From a checkpoint of a small mixture-of-experts model trained on Wikipedia: 60M parameters, a variant of SOAP for the experts.
Below are experts of layer 6 (counted from 0) of a mixture-of-experts language model. Rows are named router (the router's row for the expert), down (a neuron's output weights, with its number) and show model dimensions 0-191. Each number is 128 + 24 x the weight over its row's rms, rounded and kept within 0 to 255.
After each expert's rows: a language model's description of what the expert responds to; "comes before" lists some tokens at least twice as common just after its tokens as in all text. This comes from a sample of Wikipedia text that the model never trained on. Tokens count by the router's weight.

# expert 9
router [129 109 142 140 137 122 128 111 123 145 151 152 125 132 162 106 120 139 130 162 139  98 147  97 108 136 128 136 162  95  97 129 162  95 140 153 165 114 100 107 108 102  77 131 138  97 103 141  96 114 147 171 151 154 118 135 105 156 104 116 141 106 127  81  97 147 130 151 150 133 167 131 143 177 119  56 136 156 122  98 107 134 168 114 133 115 118 148 127 142 141 135  98  89 146 109 132 128 126 173 128 133 115 109 102 109 129 145  93 131 128  87 137  72 149 116 145 111 166  90 138  85 121 125  95 111 126 122 100  96 126 140 136 114 126 154 102 129 154  93 116 133  95  42 141  94 144 111 133 117 124 118 152 132 167 114 116 161 122 164  96 110 144 157 165 118 121 132 153 105 121 137 103 124 157 135 123  80 155 162 110 126 153 115 174  92 130 108 113  89 102 158]
down2 [140 123 162 116  92 111 143  94 107 108 149 139 173 146  79 122  97 133 142 137 132 162  90 129 162 153 140 125 119 157 128 127 157 126 109 138 116 117 130 167 157 149 117 138 123 142 115 136  85 128 139 143 139  70  92 162 125 126 147 133 121 104 138 129 144 127 143 132 126 128 121 115 136 131 156 148  91 102  73  87 133 129 137 129 130 112 175 107  82 136  94 131 154 112 141 114 183 190 108  86 128 112  71 115 157 103 187 114 114 155 140 131 154 105  98 137 106 122 148 107 138 130 104 159 147 118  91 123 117 108 117 172 112 134 115 123 156 131 160 152 141 107 159 104  92 113 163 146 161 118 146  92 129  86 103 102 117 169 130 111 112 174 129 145 149 117 127 131 121 175  92 113 140  99 157 127 126  89 137  96 116 125 139 128  76  95 163 137 139 130 126  98]
Group and role nouns. Common nouns after the or a, often followed by of, naming groups, roles or kinds: body, colony, species, teacher.
comes before: " of", " in", ":", " and", " for", "'s"

# expert 19
router [169 123 120 124 138  96 133 102  85 117 160 181 133 107 145 154 113 137 102 138 126  92 124 129 132 148 149 132 123 132  94 167 151 111 156 112 153 179 104 114  89 140 112 113 117 127 103 135  98  70 150 164 124 105 108 131 137 114 124 144 141 121 131 125 112 139 155 103 121 145 139 123 103 120 146 109 146 111 107 126 153 122 124 125 152  97 111 167 135 150 104 120  75 131 140 130 125 128 104 159 124 140 148 138 104 126 140 132 139  79 146 126 144 105 139 126 153 121 152 122 114 101  90 144  92 112 170 107  74 112 161  73 157 105 169 117 119 141 179  76 135 167 124 122 110 115 142 115  99 148 151 115 143 135  79 128 144 178 104 154 142 129 166 138 146 114 145 153 158 145 113 104  69 110 190  92  87 100 111 119 158 134 135 111 174 172 134 128 115 122 110 142]
down0 [115 140 163 111 141 104 178 120 149 165 191 116 134 148 141 137  98 118 173 152 151  96 164 117 114 147 161 135 150 151 146  91 148 112 119 135 153 135 152 118 143 126 128 152 108 123 137 134  94 163 129 106 126  85 151 155 137 130 137 145 138 118 131 126 137 133  81 104 155 159 126 117 154 144 183  73  94 144 160 108 139 116 106 146 178 120  94 116 161 179 117 109 110 159 130 134  98 145 150 138  88 111 152 165 123 140 132 100 186 125 123  76 132 128  87 125 110 136 155 100 139 116 125 172 121 155 128 119 136  86 166 142 144 128 131  89 127 135 116 161 117 164 154 146 175 126 148 104 124 106 133 123 101 109 132  98 128 127 148 156 128 158 109 156 139 148 124 100 129 109 118 119  66 136 142 154 106 120 138  85 131  81 102 141 109 144 105  97 143 109 105 137]
Line ends and In. Table row endings, markdown table separator rows and line breaks after list items, plus sentence-opening In, During and the word as.
comes before: "|", "-", "==", " the", "===", "The"

# expert 22
router [122 128 139 170 122 113 156  72 128 113 165 170 147  93 151 104 109 140 120 150 143 115 131 109 123 125 157 129 167  95  76 161 140 109 147 114 158 141 138 106 121 114  75 112 128 113 107 141  93 118 125 179 161 137 136 152 140 146 133 127 156 118 112 103 119 138 133 127 124 162 161 122 128 128 145  78 140 168 126 103 111 141 149 111 137  77  98 141 150 139  96 121  71  96 144 100 139 111 134 158 122 115 122 120 134 112 122 153 110 118 150 101 156  94 179 126 142 126 154 118 138 105 118 135  95  90 152 104 122  90 121 117 175  90 181 131 110 145 145  94 128 138 123  93 141 104 125 115  61 145 131 128 178 124 101 117 125 172 109 110 119  89 122 150 148 139 136 126 139 114 129 133 100 119 151 105 113  79 143 153 155 128 145 135 182 121 172 128 103  85 113 139]
down1 [146 145 146 121 125 134 122 141 133  55 112 102 160 137 140 139  78 120 143 125 138 146 136 151 160 177 149 100  96 143 160 129  98  97 121 110  93 120 109  93 122  94 163 153 146 123 144 110 129  99 169 136 169 126 157 131 125 191 169  88 113 147 126 145 166 135 125 126 128 144 152 102 118 152 108 162 155 127 169 142 165 125 140 108 102 128  58 132 104 133 168 139 157 137 120 114 128 148 133 168 142 119 148  97 151 101 105 134 141 121 126 133 111 135 170 157 149 122 147 139 147 136 161 160  99 141 106 134 108 159 131 100 120 163 142 110 125 136 102  93 146 137 163 145 160 153 118  99 135 142 133 128 124 175 138 128 116  54 104 180 150 138 152 139 178 151 141 153 117 165 115  93 144 137 121 150 129 128 129 135 135  90 134 163 138  90 130 146 117 123 136 150]
Abstract action nouns. Nouns and noun-final suffixes for actions or states after the or his, such as culpability, mistreatment, support, involvement, love.
comes before: " of", ".", " to", ",", " in", " and"

# expert 13
router [114 119 152 133  86 156 154 147 106 120 172 156 136 149 143 145 127 152 141 146 134 100 165 119 149 122 138 111 120 107 155 148 115 122 166 140 163 191 105  97 103 102 105 117 131 134 123 122 124 131 166 158 123 123 110 109 115 146  85 125 151 150 101 127  88 120 145 141 157 167 135 131 153 151 140  99 158 130 130 136 127 139 158  93 159 131  88 160 161 104 105 118  95 142 141 120 124 111 118 119 153 168 179  74 124 127 141 163  97 123 133 122 141 117 158 102 149 115 154 120  89 100 125 127  95 108 145  91 137 137 139  71 153 116 146  96 120 136 140 125 159 150  95 112 113 105 153 112 135 115 134 123 120 138 122 112 195 172 121 141  97 114 151 150 188 144  95 190 139 133 104  59 115 124 126 114 133 106 139 138 117 157 152 123 159 135 139  99 103 101  99 153]
down0 [ 89 123 140 132 152 167 123 109 113 148 144 134 133 143 146  90 150 115 158 154 137 134 122 140 119 139 143 123  96 144 172 145 146 149 168 162 110 158 134 141  91 161 128 133 130 126 152 163  76 139 116 140 147 144 152  92 143 136 114 132 127 129 107 131 168  89  99 154 130 111 152 161 204 112 132 138  93 120  97 143  73 159 120 139 162 175 154 103 147 104 161 128 123 114 103 131 113 156 122 115 128 121 136 155 120 106 142 170 156 137 137 120 169 141 135 110  97 136  70 123 143 160  88 122 112 128 141 122  65 139 117 122 127 158 140  65 117 108 149 128 143 136 138 152 141 118 104 123 107  95 161 131 138 145 101 117 144 103  91 112 147 121 118 146 111 135  87 106  88  89 165 119 138 113 154 118 108 164  78 118 125 126 115 164 120 130  88 172 125 102 156 109]
Opening brackets and headings. Opening parentheses and quotes, paragraph breaks and == heading marks, plus short codes in lists, as in (2012), ==Selected works, DF.
comes before: "-", "19", "==", "The", "===", "20"

# expert 16
router [152 124 153 133 145 142 150 106 128  82 155 164 144 156 160 137 117 142 124 167 143  84 109 143 118 133 124 116 143  94 101 156 154  92 173 108 166 153 119  95  98 117  97  87 124  84  83 146 105 102 166 162 164 139 122 156 108 150 136 152 171 110 128 121 107 110 162 115 114 162 132  94 114 124 153  69 143 158 155 120 135 136 135 104 127  71  92 135 139 135 113 144 115 107 136 122 136 137 117 137 123  90 157 132 101 139 123 129 133  69 148 139 118  91 134 118 173 116 144 111 141  95 118 116 118 117 157 119 105 118 144 107 144  78 193 134 103 131 137  68 125 116 137 125 123 137 105 119  75 145 163 135 154 133 129 130 133 152 107 151 161 113 143 146 130  92 122 158 162 113  89 119  98  98 125 115 109 105 149 164 151 125 127 130 161 132 156 145 117 110 105 156]
down4 [117 141 138  83 123 126 107 104  92 134 124 130 104 151 135 120 138 125 157 119 151 108 153  77 129 126 176 122 130  75  66 146 133 121 131 131 119 142 127 122 116 114 111 130 109 137 129 128  95 121 104 119 141  84 120 102 139 146  96 107 111 138 103 121 169 155 133 114 161 110 115 136 102 110  92  93 115 136 123 121 132 104  94 139 105 153 120 133 139 133 143 169 111 149 119 127 141 148 140 107 148 110 111 141 107 119 129 124 147 117 121  90  98 140 153 113 150 145 149 144 132  92 155  72 146  60 130 137 107  75  81 155 156 156 136 146 178 109  95  93 143 134 133 101 146 138 138 114 117 133 147 134 136 101  73  93 166 128 104 122 104 136 131 129 115 180 102 116 127 172 117  99 122 151 135 125 147 146 137 115 173 117 107 133  78  87 129 143 156 187 201 148]
Name endings and numerals. Final pieces of personal and species names and single digits at ends of numbers, such as Mask-us, Dim-anta, Scop-odes, 1,018.
comes before: ",", " |", " (", ")", "'s", "%"

# expert 0
router [142  90 121 140 125 101 125 115 134 119 161 186 154  79 131 157 147 167 141 154 148 101 131 120 148 156 143 144 142 109  93 158 128  92 141 110 164 117 135 102 105 115 128  87 118 123 103 154 118 137 117 157 146 106 107 128 157 126 109 138 131 129 120 146 141 178 159 104 131 153 144 133 112 150 157 108 140 133 126 117 124 129 140 119 153  89 109 128 138 163 118 126 113 114 167 119 168 147 101 141 149 177 119  88 120 117 117 140 121 108 150 107 166 142 197 128 119 114 143 109 144  98  87 119  91 101 180  84 111 108 152  98 162 145 173 131 120 145 151 108 128 145 124 106 129 127 124 134 169 126 128 141 211 119 108  92 145 188  87 157 115 124 126 126 143 128 137 130 149 148 126 117  95  90 152  96  99 102 160 148 126 102 126 117 153 182 133 115 117  94 114 132]
down0 [141 150 127 134 153 158 150  90 119 134 129 119 114 119 134 172 180  94 108 132 140 159 182 131 143 111  94 127 114 142 121 159 178 122 177 142 149 123 139 142 170  92 120 110 135 145 112 102  98  73 161  95 123 121 128 130 172 133  70 112 129 134 122 123 116  99 131 146 102 148 119 124 162 119 140 145 143 122  79 127 124 117 146 163 137 102 120 124  92  78  89 161 127 172 155 146 162 151 125 110 130 115 147 105 160  81 153 146 103 175 135 106 103 107 133 111 159 117  98 108 106 115 126 114 145 129 120 147 155 129 150 130 135 118 148 122 114 188 156 107 100 102 143 108 129 144 121 118 128 103 126 173 165 117 121 113 113 157 146 110  89 119 139 152 155 127 157 156 138 115 117  98 123 144 132 105  84 148 104 129 171 123 117  91 115 150 173 106 114 111 125  72]
Prepositions after nouns/verbs. Prepositions and linking verbs following a noun or participle, mostly of, in, from, plus located, based, including, used.
comes before: " the", " a", " in", " his", " on", " by"